config = dict(
    n_layer=8,
    activation='swiglu',
    normalize_top_k=True,
    routed_scale=1.41,
    init_std_router=0.0142,
    vocab_size=32768,
    tie_embeddings=True,
    beta2=0.95,
    batch_tokens=65536,
    dataset='wikipedia_en',
)
Below are experts of layer 2 (counted from 0) of a mixture-of-experts language model. Rows are named router (the router's row for the expert), down (a neuron's output weights, with its number) and show model dimensions 0-223. Each number is 128 + 24 x the weight over its row's rms, rounded and kept within 0 to 255. Numbers have three digits each.
After each expert's rows: a language model's description of what the expert responds to. This comes from a sample of Wikipedia text that the model never trained on.

# expert 58
router:118117110127149172161099094132100170180132101123085135157150132128154127168080105191124125118082174138097141170140146105129107122138149156117099123171121152129112115109136126131088149142113121119107144120106080136165145112136136112122138122182130126200134135104132113123128137166116076106139140149121128135137128127141082166167083099131118128125085125117158113121131179144143150128175101131108137132155133129098122101140097123118129120102147134166116139113116099120107103115182165114089152135121143126138160129101106121145147114106150102125102113115143104132159125107119095168115153141124117133076156071073122108154082128143141106135133160142144134152138147107148123183138
down0:102165114124124104103107162149135138114120150131139121100127141128106170126105156116118099107123126108087101142149101148124104128119104096078109103176086145139140114149121085154136125137141100164152128175129124134139139125136192094120139107163118131110104132123155134142123081098122120127119149148152123146150105182146169149110129126132148110139145078109109103127104133159152091153132156159135108125137093088106131088168153119136109119135142139096101126127102106077172148129127100122151133150149100115148106133138137161158139174127166160115115123104145162126118080138154093169092157076129122112094124122137171143126161092141179148122085132122105085115172138117068119142142
down1:094117127086117162117144109140128160128146122116091128137114114104121121106139123096149145164091149122147153118132135177110137088154192119137135112135118103153160134153165164093154119105093144157123107131093153131098139147143130120148101126131165093154075134082180127141151172133139160157123145101068149151091128122106123109088111165125119103141142134133095113089110135167154132173170152121121086075150105085135170136097125154099131136137115081141146123117111136124197109124123097144146149135100183118140135117149140136146114139140155128129111157124116165094149124134130172157145129164117150129135153123105130102122172140139097130149144130114171113117151133112090153131153
down2:163159182153142174103114117133128115150089149129133135122114138123126102153122112163163112123125164141150093134152092069149150151152138128155090120126074138138104152122113076142129166098096138097125122141118123137103093112128086104127104121161119122139159098126148124161114084128100131123114161120116169085166156134126164173160153115122129146133183124117116108121100173166125126130149144166155130164163164125117134098146118138148111119095104096142132124192161097125116092110114119107111140147117153150140133152150140131126113126131130107136118142147121183139143142122153138165122191148138127099136107136122143095163165150157091110081113119148185129159098104128141128136154
down3:083123121109118151129134155136156069133120143144135112082104138131119138116149118120122091147123158118160078123105123139112088151120153174150112161105110112098157128159167125093158167119136149154145125102164133171122126175126109123108121082133118106163127142099151077105119156151092168117144138102119116125087106131097118086100126121127116140137107143117140106160148105156141080117081163110137126153141119105152161130110119110161076081177110156103124062115131143118149149115085087131121142124114120145160132117153111131121116138148134109122099107128135151122174124125120146078163128148099134098095104169125163139126168112129120161112103148134129063140130107161160134128114
down4:104124088125165147127100127088118152118145157150129124121124110105125131144147142152124116143176131120123141156170092135129140114095156112106124149167138145082124157136153118134092064134136086108118093151133143145101157083134117156144082151109151156145098152150130145107098125131120143161122146121104120119124162138154161117115125122131098156124123106187152149116143111100121127135150131130159202098082114142148111146151137149180128113130158144147115110137156169113079133108127112110136143124137099121131145153100086114132186139123159129112126130127116117111100168143097158149162169143175109088088152134161118111117080096113104115107186098145108156138080146095127136149141
down5:139089139118117098104118149097127155143166169171116144096091113111176138146133065127109151102142136123126119113151139161182133158083112122144115113140147166111152110112140177109142093147138099102115145114134143161108099119184132136107078120127126106176163111151101113140117093118123128099109121109149143096103151152103160141134113124186139114123152113142123121123092161154091159125126149141137126119145127137136124114135121132122169090162134174105132135142147147115122110114150099145159125129125136152136156122115117139071119130125109158140118114114148154097154146091074134095114114141107124146179129143077134112137113157164157156121184141155115141089129126089133202101135
down6:146117093134148137152098108095151122125123135163107124110114147134131101137167135122147170142118137166124135130111157143120095106122169098143130178121126091120133119128175104128094110091145150150121131121140102140131125140098183146139113164153137107130143148144146117100109112130142131114117107108149114142146129121102135104069123113097117163084144127065112116146138140069109145080133121145126126170102158142127156173201109115148141137144122154121144136108119113173095143097103142121110127171088141108132144115118144135120104115164092106162150143135156109146124114133160176103088115172123131130148090125120132110100174070110177150139193099113137088118157127162106121119112
down7:114175133109125132161168156147149124106156116141141141160136143123154106119122072110138095090150113136125107135154096104120135127123154160066153114115096171160115160089138121155142169141152138136111131110123122105184130165124151129099121092092139122157103128131130097111115094121105142123142097107142068147109135123127086156119131139114085110129126123126146110118125113136096118127165181151082114071109149128104176102107099167144113122124081141159137137135163146099147140098093121062102112141140141101126112129173140124123102130148150114137117105139126193123122125135128138132173191168156111131124120130144087129146153076145117134144123115172126151124115150115135128102104
down8:141116102104108106112102130153126149109121129142174158121135143126130126113152143121108140128111160150144145108092149146132093178146119095159121121130161104083117129096154120170118149118108107151143107118121110112134144115109153157174133120081149131117112176172128147157164120101112151101116186115115069172108106119136136132139091112074089138098122118103126134142143143176109123140124108107149166132145116135078105112157126133140151152104138149118153098099127105107116120139085099136148184096091152157108076167112135109083130140121127132114126113104101121118127142123155103162128086083139135105145088152130118164167140149066109098132107099130122146132115167121167119172102
It responds to: Prepositions and conjunctions of time or cause opening a phrase: after, since, until, during, before, from, than, due.

# expert 57
router:155102119109089179148078087126100136140105156176115130168134119133146134172099095157096112148115171130112160135137106085110127152129137154103121114158111140150104106110144136090083138161162137105083152103123110152179128106133088143131132137137123085150132142095115143143147137161088115106161121159151141129138112082161129142148105112151134091147090140100157097112146167134117097097143103143121122146136175149127108096135097132096153143137150139145088160092099098145102081106139119134104114104108119125096151141098123115130180118096162103140123122121154115137173124138166121170095143122108117131131128111098144105161094163173123140113169146144113114144148155108131138152136
down0:112125101154126065112138133139106100140117119126103086120123105129131112132100153159127130100097096140132157102175127158147114180128141155115128101134153137134128106121109125131140133124110125088158165080118150155112131111145120134102143146121154094127127095164130132104118077129161134143126104158137150089140103145125112159100124138125108117120168143116113119116122129078140134130147178133157153141097154102088107170149153124116130180117117111111114074102088103188113137128135157160130125105126140112175146113149142135109159133109130177130137136174149165123111146161119138116109131113189136129084133133079127112185143099139180116123156124157167126092083099179144153129152
down1:103130103099118144168163122106134150143131090101122172074165113122113116155129139155173112140128146103091120105129151099108113123118115104097081141151071138103117149130110125116117106113167151126123104141160131125094127131162171097045146072117128136143137136097119114141107141104167113111154117143128126141127142133141092159137142100121056117109164159111091113094133134159120118136158129097152125158148157166103133113116132125132079140134133112137151119171200147163148145139166116161134139134144118107107116121114135137135162159105085128133131121102097103088129110149139161089159147141129130108139165141160168143085088146113160112139132163134146164124131141123126134119112
down2:129087103142179107140128145102145122167112100124148174184102181167126130096166110110072129088153097098171137114157108132125106171156114102141133127129106121134149094146133143151111141130140133102108120120132163144113133107136067121132160177153114127141106146126125111140106118137128126155104128127127143122129155126154093096163110118078133095146138086109096129080140131105132113128134126169143127148124088090161115127119150142127123118141149133157143126103114107107089128109119106122091127105123145116155090172142150150123152116136132174098112129101125143110131121081106091164140144148113149138112051115122115164132179113164121169133096115095116150094103111102120104078141
down3:078161141150111145125086113126116143123082116125174147123099101184128093109098130100128178170136125114107098145129105148124148142118144176137154084119128156088152151133142125106090104116108149132126130106111157157170110128135187102107101117112161090141152128131130123180140135163174112121137165137163163138102161158143130107121129134134115159175144155125148144131150110131134163090142120134155112128127141141118113106141106104139108107076134128071100140148109164137132100103165105136087116120114145128078143104100151138104144112090091121103135154128142146088113104163113115138160117168126146128103117133120116140088138108109126080133143126143141099129152110132129165099057
down4:150104124148130115154109123121148088079159162119183116108128101088175100165118134119088149103124065115095149158150128101128115165115140117112123152121117109117161169119179105110116077137094132132142119135103129107101113106116132164112158142124111170098181100123124146178118113171127142117100155090136126153137116155107106138121131121128151106120107107157102121165125122153106130161144120147130156127185136074139137126112120188133109114163127114108097150147103146109138162123102157142125113141125143123175155150133167100118101155155177124102176109104109129152115121149132123111170129146167144160138134128069115124139102129085140145131117134177142126108131118114164109144120
down5:159148128144085128129104125138157139102128136117138113101111126109119126113058152093080133093113142129170152110130132132125093079127072124117185133140160115122155098128118086163129162153142129142107121106166123139160159159132153085132139109118111075125126123127130105112137132098184165130128122148117144112134124086126151128133128198119173176139097091151143134110143136114148145079135130120139130116104127157140123122153127097148165122139141129157102112110095116176149114121113092083142182152147110125115128099148101175099140123083163136138156151110132145125132121149151136086125152117085110182115166158109143118160126103102136134130121143108129078121141144142092129165132
down6:185105145094149118115104120128117105137147142134152122127130152114182147154167136160134111152073123122122123102116146170155103108096113110122142141141139128130125092134134184120142128127169142123130107067114136131122150132141145114129111148107192120132138107126150172135110106149165123092073122166116128117150107129091140136079106129104110116114116082151161112121096109130116140132143144165128104120157092120137123115087111124100141103144192138061158150130185169107101159173096137123101181118128106121107107158111159161113121142152123123128143122127167127153086147139105126094148137133152101140141149097124152118115152108137143104108161119098156151105156080114154137095134
down7:180125142140128139153176140119103109125111127137130121153118147169129119128120120118126121108115138146124145138100122128141107159119090096158135131160112112177170138123129170129137132154144161121139132096168118123120171137077126155149169125150108056111092120118143123173109069075100129127146102120126162159178106114087160186138122138134136126118126152117145128170120095124131129154105110128115104151113136099090110148100160067154136141136126142146096150126164099135086166107110117149111119127109100106129135118125124102123083122109139138100130138148155147165155133084092137142128141157095124120096158106170179155137135130167176130085131124141103088158129125097097107148141
down8:081145108142124138139165162096146126145138090117126119145144144162123157109138144091113132150158137097117155073122152080120161126115162151101174130150102115098143077121151116165140128103171143116091178139119128112108091115161107093120155138162136125164131178156110103110137127108131153110110139118097146157130116088150103112134159162123131152140101105191133120145108153119114152082149133143082137136116153116077085165137100145125132141105133085126093154133111117158132129156167112163169146134105111118089136116139106114132125133089114144126120100156091125136151147162146133093129118157138122165136096068092121168127159141135114122104147126144181111125127149167134114112138
It responds to: Age, aged, born, died and similar labels in biography infoboxes and squad tables, usually after an opening parenthesis, as in (age 29).

# expert 40
router:126133081134130144157125123126101144126125130159128121154151107140122125152096122157098135136141184117124164126134110090137108156144129180101141066187120128101108120140173136128086129162131125133062139117133129178178123104113095134136130089145125121140094149094127159139119162135104087126171117143138151157103169099122144116121112100144145113188117128125152156108116118143145122111141097110087138126138161137106098125169111146123142136110132133127088140123115116129105106093144141153123135144114092171131143092104102132073170146108135105134089121126165086125155107145142092143127168141115082115091121095107175140131102137154122134161147113132143095112169148122135156191140
down1:124122168105144132101080085112127121116114140110166143153165120117171131104166156105133150157081128129096135120155141164140132164119151139146146115143144165127133121158128134129120121125144126139124111121157142117124145118128114141117125105165137110095153082095098122147079100109157105137150117134126110141103101138161110137128139143185126128151134112162149099137150139069105170127154105137133140112141184144106143167114142127167129137107143096135093171159121190110152150083138150148093116123162138118149136108121159106108101155116092170125130108151129144133118096139150132130114087101129151169100171094129123136092134154122108145143192117129092092113167066089120118176121
down2:121131123103141113141129097150106165131124132113149107137109122163130123126169104154113117143164105100130139113150109139171165177106096134144122144112146119104140127153170123123107132127141137104130126096133129146103140092160083158124125083147167103155117184168150151119115141118122077133139119167155096144123129158112082127100111165126145116100155160126114140183152112158091154155114185088099152110164120144107118113130115084098163127090112105156161142152135104136124147105118144153140111137121122119150135133157139120124113132128113086163129109188132179137139123189123161076127160170161162144130109069116117123110109104145103135135122100121140094088156126124138127085131
down3:102148071136098132114201170133118100134145109104138123126140110115101078174129127105145124099081120136097125152128168129113147142174137119112133148142071119120110138130101123148132128147088088128123157114085119114109133174112127110131115092083139162128156129172125115182095133154148117162161139187139170109158121129119179118132121120106129101105118130162141090153139137143145165115106150119132122145118114129116102140112154159101100133112161139137141140185153144187113113137118112158113096082130153121156159116150165132113140159120162173187154114155139131135149132107129118157153131109124122122133120099135105130138156113081122104080088136128132140139134154138138097148140
down4:148121108132111104148137168141122129132087141127159082153164129139151112108129155106065102107159101116161132109127113160159097161139155141148191115139102104123127126179106145140135135146123144099151111125187148150107161115127159129155152149117114125122121189130113105132136098142145127116150128144134139117107138086089125121087133103139124148112159140097128110165131145100068136168115118160112099131121106129120096162123124115135126078154106102079149132151134123146095135123102123135141132127061098156133147107110157126102077135152116090119131141126162122147127183132121141119138181126133114089149134117134152150105122130129133157115079062107116162090118093152170118153126
down5:112099149149117124153144118087113139151125114111144159161118116109167132074154126103117107171104142093131095151101192158176151120101131117146161151166144135154146114117114139150180132155141133167155147171137092147174137152159142131166109116153091153160149087112144144114121117144159125135146108142085146126119127123126157131142114104140078138089133138149119143127134097098154172121124124112130114117130091163125122112105148132135110113129123130106123158106145110137125101129123118169120103155140131108121146139124085112129113133099116167125153074107150106173123171147133129127143094102131098142129164075142146160119041122118118078116123159115146152119130088100102082109110
down6:178099150131159152142156121131084142137161109126117116097138123137094149098081091138125172134126157115138149134137119133158110139131128095138131160104142169136121142157122154159141159121120109109124100116138101135096082140159101084123102155158144164097135145110089121146097122136091120140130112135131157079156137110138121088092111134105159117096133126098091078149147144120088153134137135104123104146137077162114126093167150060119098155111137109079139108145188123124069141122148141149094121130114124155119105140131124115124193079167125159131133118142135123140128165087098122089123142144124125115158133140099119153142135161129150141141127144141137102137134132130129155096057
down7:098156162143161145167094124135111083111122132137148117095071171125129140154132097092165132134141128126082130116138145155113163117094137115103138166119092105111153153113115150162101191134174078131079113121147133151154148123120122069128126090139100121133130130149118172173145140090163130109114121141153143130146097113105115110139173114123123111149126115113146152092160096114109104162121119104116132092147125145117094127123121107114107168125150111127137122127124077121137091105108115114150174167152141138126107104123117165125127132115115125123140154143051160165119124144164191149145170140134162105121079127074120122135134122143129118144131139158118165154117112121091119123148
down8:140146175134112126121117111153101159108095141134093088131156101148104130122135108104153107108166132107112143106158135156144133142146112114121143149092151159147145116137145080126117126128090138148139144127125136160115111133138146112140116151130132141147147165164157063117116134119127145157122150100090124082090130144138128126107104153128157099135132150113072143107129136189133134124131137120120099102111123156162139122120130145135123174162169064101129113122126111082147103102152155121112096132123173092147147116162118087168108113164122134121066130103152160085129125115102198075160111156092151099161151156104129122116089128161124160093156109111107113148119111134103114160145
down9:157132111131156083104108174163121120165127176189087103148154107125118099119144125107109130096112140085123116131158112086114144107162125143154124098118140140162178170097189118128119160099118101122139173124140127161122130095140117145101142180134110123143116120144123119169109097112078122140138126081099136087120116095112120149116126156139136113120165136113113130119091164138124146147140123158067138089147154150107102149099166119157106113146124111142145140146132137113145104125132144179147156166124131116177121118113074145122177117122118122163103117128128135078117155158093122141127103112154123115122100147130188116135144077152130144100123128121146115107123115133117135149180
It responds to: Final pieces of split words, mostly suffixes completing the stem: -ating, -ation, -ment, -able, as in distrust, resentment, disable.

# expert 29
router:119107107096135138187135142137108129140102118145100151147113100155155120129152104161097062144109138140116132131109125121150102139122156121119136135156101131124129104100114163124099148140195118148106135105144078141162128112104102114135100094137140118152106156096099167120151107140127114130183116169149169150133145118167088140174098094151071131163096153116139126143128130120170124115128110110119141162180164135120041118140115121095093145080117119134109166140130129157112109119113157145097111161106120134162151135097121099091129117118116092122137110130155117136145093158170128154115180125107112098125145107107145137142096169152145109141121134138141122118138169125132162160110
down20:211090124150143168091121151122178132146148112124099107139145154156147112143145151125118193106130150143155129095134156138089134149163116152102104115146138123083175144143157136119108103119130121105122116141102107119116156107148113104156168204138119087145133132155148127177125099155155116097131162143157103118119143137145128107154122114109142134143136160107156112105139109205108126118151094110129104170145162165122138113152112133119108128133118136177123139143114137111134175131119134124111091115126109125120146123109104133102078120108090111151174121131088142076145134108108147138108171128094149149116118108101107116154164143175150150144130106160158137138133100100149131109134
down21:145102140115131128164134169080152145124100129135165102127114134139141139135138129059135123138102108123152096099147137155134168162132132183090103107144124155106065155112081136121148133186110114127127158135109126113097088167133151130127126142128101124116140135156111074132120130113185152132124123100102167070102136080109139111123116141112136118126151110159141079140114130122090145135106127098155129174094127159153109142135142130122136139148132163137119132117125097129113119132112103107132132084109092161114137108169100154113136146086109141132112096111184138089125096138131145147111155132111085134077121080151151138162077125118085104078117128106133126120105157102107114117136
down22:117115102109131102160108067119139157118125116087125159170121145109103112132130171102157123088120166155098143130112116127156133124133110125134081110103150170121137141098122123119142104105081154120119111101115095120123134124095145145162146166130072091113136138128135088109174089158131112150112126144139093124186100104124128127129137113124132127140111110070169099144173183091095113131167147129177110133104135162140120128152158159124137110132148124116144133170136125156098085174123093151177136116130108149119129125116137157103130119089136112128108110117096095161137134104100155117131144111113148142174124175110167152174117102098147106131115129159115145123142142122133168072130
down23:089117104139137131129154127136133136170127127114110122151127124165192126125117143146143117126113113124108125103115145146155119115141128132141121121091179089145162145110126125129138156128126127164145100135116151106161151165123185151131102155145140164135166132112151141145120127104114155127097119108116112146153118111131118106147173143117127177114143154106107107171156111164120094091163112150143149104061112116171159118127128118086109176134123089100133104141115088132144125155098119109152103134160151170124116109124137085142118124103088150136105158126164096180122151169172093117147080120143177113091139165116121119132125134099113118161131093178157091085105165152124090118156
down24:184125144169122103129122130133153099122133115121154117131106181119115134108136147130160125114118154146117109153152115118149106114106094144122139148136141145085093124166122097120097203142129123113135125119135108159128131106111133100125114125143134129120133137127124112158062116138177165132150157147130107109153140113154090140097095149120125115117119186138199093129153165115132146120115116120089124165150133139138112135155128114173110148087150112120145112147188153081127126100123138119121086116138130170072115158103130163145115122150140096119136138157145143127132140145131169172130134100091115172157139184098116179115145136165111103104110105105104153153078092132125141138088
down25:114152148150145158125127102095129114138140121074133151147168130121099107130076103129175171129103139094185155114144146126101123125143102117134111125140099108113112120160144091095166116101121125107150117086134156075152092164128132065156123121140118132106133164138149117128122124149163145128129128126115119110168085133097120127086146149106161141139163140125142128114147093182143129121140146158124146104153116154107164111106138130152143085124142133149086115137114141111145114181133095115105117087099135121125113099131127158149139154155161125158150121116100173184153128103116121121144086131186171108106144140113077101114155091110111133143121139119184089113149100109154122133151
down26:085111118174120124182096137123097124137134130102148127176157128111139138153164142111150116124146113134110149144120168130135119121144115091144137125107110108074124155120108117114134127133121078145102162116114153104105096109127119178142111119082171116120134122139168156123157139176150124146114135152096137158103132128081150114118139098149132131105133135127154111145135127118092116117144197099128136132108147128096168169127121155164165140089106126132060136089128107147128123132135134102142095094163183128084104150158142167123108161126102161135113106113188157111148089152070157160129115136111104166095146107126114098124108150112099152145096110124138126115098109141115127093114
down27:130141146112126108109133137129184090147103114092141120117182141127107146136137099160073129153087143143126119095094114090152078121151143128111156137163136164137148123166137126123122139174137089126084099124135141099115135146151110135153151158068165087128115117137132102187156104118162137101150134137077116103124111123123120093183144124190139140133142137118148132133126144149150161143106076092136112177110129110107122088132122135114087124156167120103123089102146128111134130135114127116141147164138126105090146118102161142190177138134121118152121077105146106128101128106156124090115106094131108137115148104135135145166160110110124100126115111161118102087103107131133150144120
down28:143137119134147120117181117149122084116084146093115090138093143168159118138145138134107129100172148092082146143162139119125127093151155137168152130125129132172135100152103118124139117140122139139109146136142178110103100123146120111122109168188146103116089152138131097129127157174150127168111161143137119120129182118075139109116089104114115187093113083139124134131095118118144154116162122119134150118097115090125128113114120135127168166116102096100150095134097147118124115154141141141118106099114096080127117091118101113137140105147132168117135121151144123100118137154082141119165117116136150126120172076137110143142123087153161123127115153112120138179173084146111143073130
It responds to: Nouns for roles, jobs and offices in biographies, after the, a or his, such as member, Minister, coach, editor, father.

# expert 52
router:124101127121116151156121128112104150159131129162109120160103113134135144166115089145094103138120154140092173169144134091134121157123156161097111128148096157131095085123136124102087141162166097105076174093137102165135117102148100146121107127158108116160110151090118110131138117162120095106162119151125155137123139105163108132164108112163111120133095157121153116127137153149114127116156132143115104162146157129112104117151102147097148137110135145148095156095097131152084098127151139144079116133100141123133138123092117119116162127079165077123124103102117117155157095162145109176114152148086098110117149089082136136158095146159140119117138162140130102134163171085108150162121
down3:158140135151078093102122140086126067129131103102111120155138100129149136158099107137114141172113105120124110127145105158131132104097114136155138150147132135141117140085142099133134143112115159121178095114143125120107123107133130096080132076113118122128177082147135115188077116151150160151123149170095112115123134114154141107164118138126098083110158086114081079127132113129161133118154096122174152130118144132087128113096160124162135142156113129123124131085156136107122122127146102147155121166146122145123096133154147119141127156121141120129123119131134166114136110119060106157145099161085126093132148162119131144106110129187076142112177124165106132115130114085102126157116
down4:135125111130121142103139119100106098149116122140133117130155111146153137101149093122105125126154116102143151120095119117133137132152092082132083141111149144109083147174136137114109158117113132113150161143176140110146164147152168184083092128143130170120161134146125134166157123112129119101153113117120132108140129085124102097121055146100098152105143168112121140176144188126139170081139121133107124151150134088151152176120136168125146118149129109127146130136133137103130159108139157145113078125074114115115139148133157169138131083099181136113144140122149121125120133111116138107167082125130138056134157118168109156136158153108070106110122107139133123100117135141098129151108
down5:164117134106161125109143116112127169172147130117143116099101112106139146154108098128127134142116119107140165102124108141143147136134142174150102067162173127166125158115126124156160113154134141121130108130134134137108135060112071096125105152144178129142125127138084166143151140114086157156115138126102124127114177164133123187117083113138121156111143117137134098150121104117105137119135114135098171121136139174125168130133123134111072107081113135128143116102106155133113092120127181138125147123141111146128108167114092126141153111186163144130111125102091124136113179170079109081080164122116137122125147106160167098144082151126133101114149141123122127110147121118144140137162
down6:161154069136124176138158134114125114096112144148144165133152105115174098170107165128120110106136157090134131117126068158148122137090140142140124112129106139126127096091165159141138158121174110093144124139150172110137104124142137149161148126170138138110137135170128142125115153179127128095104107122102124128129178114101103113106142114076116093113149156144146172164105170070115142163136120136134104137141098149128112178146109113126108057124117167123143127185126122113113131141134105151159107112145123104139135130094103113152129135133152164122157147150172119095102097096121158159134129102135129110142121138135077140117079132161149128120091128151081116131111100138110127146120
down7:123149088142128122087150126138113134180085116126120148093127131145142127189144155129112088112151090109136148113110093091114156125143106096129084124146160141122147149099139134126107148147126122097193079118109137134156171161108147103147127093132160094157107137130169130125111123115131153164111133121159163146155114104155124132158095116128132132135121134093091090101141094125131172115098148102100088150142181109114100161148112152128144124114143151142158129094128121124098167140121176119144165145166110155099125149172111148101142109125132114140107089114099160103172106119125094103135130119090119159143116161126105142111116141100155160107148149087189153119106142145155157114131
down8:163104129111170151107116148138161173093105110101147114150147108154143140159147151132130109126175159092158092132131150092090089100111126133103112151124127139143139129149163144157132127161141146124170146157129112108129144102171130150110150075110093145086187140131104146148140126108108119092101145135117126113167105131126093124168177117129137107143085134136114104125117154115146134109162103115084110123150100120111134138151101133135184099171150124109143132113124132086124155124112140104130135137125127136114122165135120184136117143089169119123108146158062121105106159133173119117166131145145154107162123139145114178157135144130125136128069161101105152086096159144139127152085
down9:146124132130127124164102109102105135097076084127152183119097155106137105150146144155119180121186148081129138117107089144130118102101072129142153107120103130133127110108137183091118160135142099126138123104140119135137145098106122105135133084102140130132118081094064177116134140140169139141110107131109109132168095124175144120116143113114137112112082160150056144159132133148108076108108135154159125147169135094127131121103129138128147168133149160102117148163116162123122136137112125149140102138102160121109131132102152116100103121125167149143140134138169129135114115081095116176103110117118116112129163160132131153131139117130153158144073133131127158089147098153139133150120
down10:152140142135139167150123097086143068136088108120133139152117158099111135126135152161140148119092108132098149154129148114122124088146097077093111115134134130145135140170114114112134154120133139148062127135134059124094105123190102165121136180109099149117150117130145110136096128147180099126105146138148109130143136150122096115134115112135147106126145098135081081104124134132148131146119123140155097171117143132097100138146146076091111127102120125132104089131164111104123123165130147139114088119075135129132136117153112116098134107126123134136151122156129067122138149148158163132119076119147153143128161170154126164186135155073134158147147131138146123102097111148134112110172
down11:129130169139129101076144135089101117141085125147146152113133085147139112099163109097130125084125114109132117171164118112125150116151146088119121109108107126137144090135106114142137119142143166102128125062142184107135135131108136088112110135135098124118169139131171074121184134108129103133133158105094115106153138128106165153141140124143154147114102137089169173095145099121137148113125087100109104133090100093132162182135101154140159112119159161143126114139121125133129083155095141089143126142123156172128127117143156128101122150160131119086112129114159079148133139072124067104103115143128152149145112134119112149120153096086115113133125139075110118148120130106147157103134
It responds to: Spaces and digits inside table cells and infobox measurements, plus scattered words such as somebody, not, the, Serbian -ović endings.

# expert 49
router:164089080107127119127102090061087134180143133146054110136163110150138175158118098148118119128109133116108152137144104123145089134098151135126110130131121158118082104129116179094110120172138136134094182110149121140133144105151124184137128104143123124134099132105092127167138140130114121136134158153119135150137110107146142165131108137148130118145115132131139103125143140126157132130138117130123114130159143126133113124138122162081144123116149151139127146102099129147129130121125119146109085120120127130131143138118087152108144168094162119101105084075113141182138084136143111216096118124076126110116150092116133140166113147140152134101155144153114113102130159090149190151110
down1:147090149112130157124153137131104128114119169119106075163109142154151119124142142134144112128112137114107143127131126110173110151109126169161150108102194099150162175156108155079141138089127114134112145163094135141097152107144157132121120160115162119123131061122137123118118158115150166122090130137100128125165124167139106125148120138114111157128137098147120107142142071131168122142126158109155095131101132107111129146134119137124131115124110154139174118153113125134176078096121125150116132138121115113078096136144119174120103148169119122072141156119154125110139148094104118123110148133117134126155155137170121131107083116137138112116114064058068157106127114162156144107162
down2:131122129100144136156106128161111158142124128153102161130143129112104122124157151142098126131138116116143150106068122182136096149134158124121158142153137124103160128100096108134121108137125136154122094111148155154105141103131124137119126139146122172104120142113118105146131144132058062115166089099113107069115149131062118172095127118144179140134135076125133134057159119137132137098133143133164106135137177084127113133121135132160108148103135124116118097138150138140145139114126137171114098141113126132148125180136116109151125123138104135095147136141127116161143073106120144059107106151127121150150177145135116121115188133103133118112097088136167156133175127142123149085148
down3:129157154116161119142128153110097135113118075124142106088185127158145157160124154114147135101138157089120120179167113103147116143098142158098135078123163073170098153142145140122117107137131134122117112147149134088113120140095164132158113112105101110109147104110142118134138159159150150091132150156140170140112123111141128139067104119116125140104131135135131119141128135152152149130085148153121117112139131153096097144137139118136172100125148161135149134159139143162132132117142109137162166143175120091072141126097141110161175127119127123093148158107042132112180112130096127152138098133112144107127131117114146097103154160079123107090130088158121135123133103131126177129101
down4:117113133115140130123175141134181134106073165106135133149102099147147164132141153177117106162157130096134115126172151126116142140132151127119120173158132130159143144154135116114088134104114133170125104109124113160171132152081112105078132121131123146101139172127145135122106138133124118101103086118118148152150130116182104093160140136108104132093130139146153095160125120115154138127177079125108121094143101119132101130141153152126141125098109130096110151149114143148071101112139142129186157149124161132134073126115139099113114107155088117095114209155138139128101159123139109139164128146113131127092140143143137128149135086118093136060140095132152124154145168152121150111110
down5:123127138095099139182127141137156145157126093108115140126135116118143124153139133106080084122106145109107148116109165156130106117086148126128149131117173126099059142140138165127143093133123145125092100158141190167177136151136142128110133132113155163136119127170102147164119133178098153136130126136123131122138129104123114127097152133118137151166143116109167143157137127115130096125157137161148109109128151108093140128130145178099133186140134106147083133089137165163091079073135119138090130167158124115090079122158130103176110140138117132118137115147158144110103113114135121110132119126133138154149154088140158093127157112105167102147141148097162121144139104074146105149089
down6:119130141134138096134098138150137101092116140113117165118128161134132135183134141182131181106085149108152086118141153151167100125101155121149097135114148148153117125142080132104138115140134136150177116109140132096107140107086129135110155125139137088143093104106114150124126139123090140161110127154152133116184119139107116141125145173150113158100135105158124180125104147120075131142120134180148109100098134114127121120129133147112128145150126096118130092109120121110098097153129116126157137080140140129127165155038116143126130143095098159140143108087091133123138049085123107180085145114140150132116123123170110155104100129115126116136114147118114152101108116132161084109134
down7:127129115149165125154150109151103132146122168069088123125113133138108138084119128100118115128143170067150143139103138150130133117127129127156153121114094125120140095108146156121154138093118124124155148093084194094119135169141191116090161148106143119137102117156115128131078151128121128149128142138153082097102083149140129111121118150123098132114142125095136104131110111166161113102153106131128088135121173163131070112116115105146133145110114144101116110126128147134137116148130131105115153160119135139147117084155140149090102128102163115151130164120158179145189151136109132145152122159141153104117160138116114146169111126118141143176138143157098141103113144215149118096138
down8:094137103116103076137151132123124161133104121098111131131159114152139181128112131116081118091145099170137135106112134131136128185086140095110132119110124150129079132121113146173134118154158120158155155171125138173136138143116115103084158171119103112141148139112129126163179164169123141123150120122165106173125142118122162129151100155160133150128098107152124118113161098124118099203100137131112130080105134146117168112111091133095106114103113144164107114137132098155102111128164111107113122170144143168118134130188124118119099135092116173099139137149083169121135129126125136137174146113126118163107119142134168109111119089103170144113133118126129131113123156136159148139172
down9:154145169129121120155148100138117050122133129070102108125110126136132147102122125123148114143158124136192112097112094144134120113159114101088148116155096123099142121168162161156109133121092162124139118143104118165118124113141173151191125125153140113149122154128141134140157141111107120120073135151104143130144143137121167139090139104154156123105126088125163123141092151136134128118151126092155098088147144144149131142077146169134161132130171150144118119137060114114144154117142068104143136114115151118077162161101145105082123146123122132118116113087098146126122112129102131163120172118111144138120130161139154130118100136095152172106162121085089113137123120117109158114157
It responds to: Leading digits 2–7 of numbers such as dates, wind speeds and scores (December '3'1, '4'0 mph), often in statistics tables.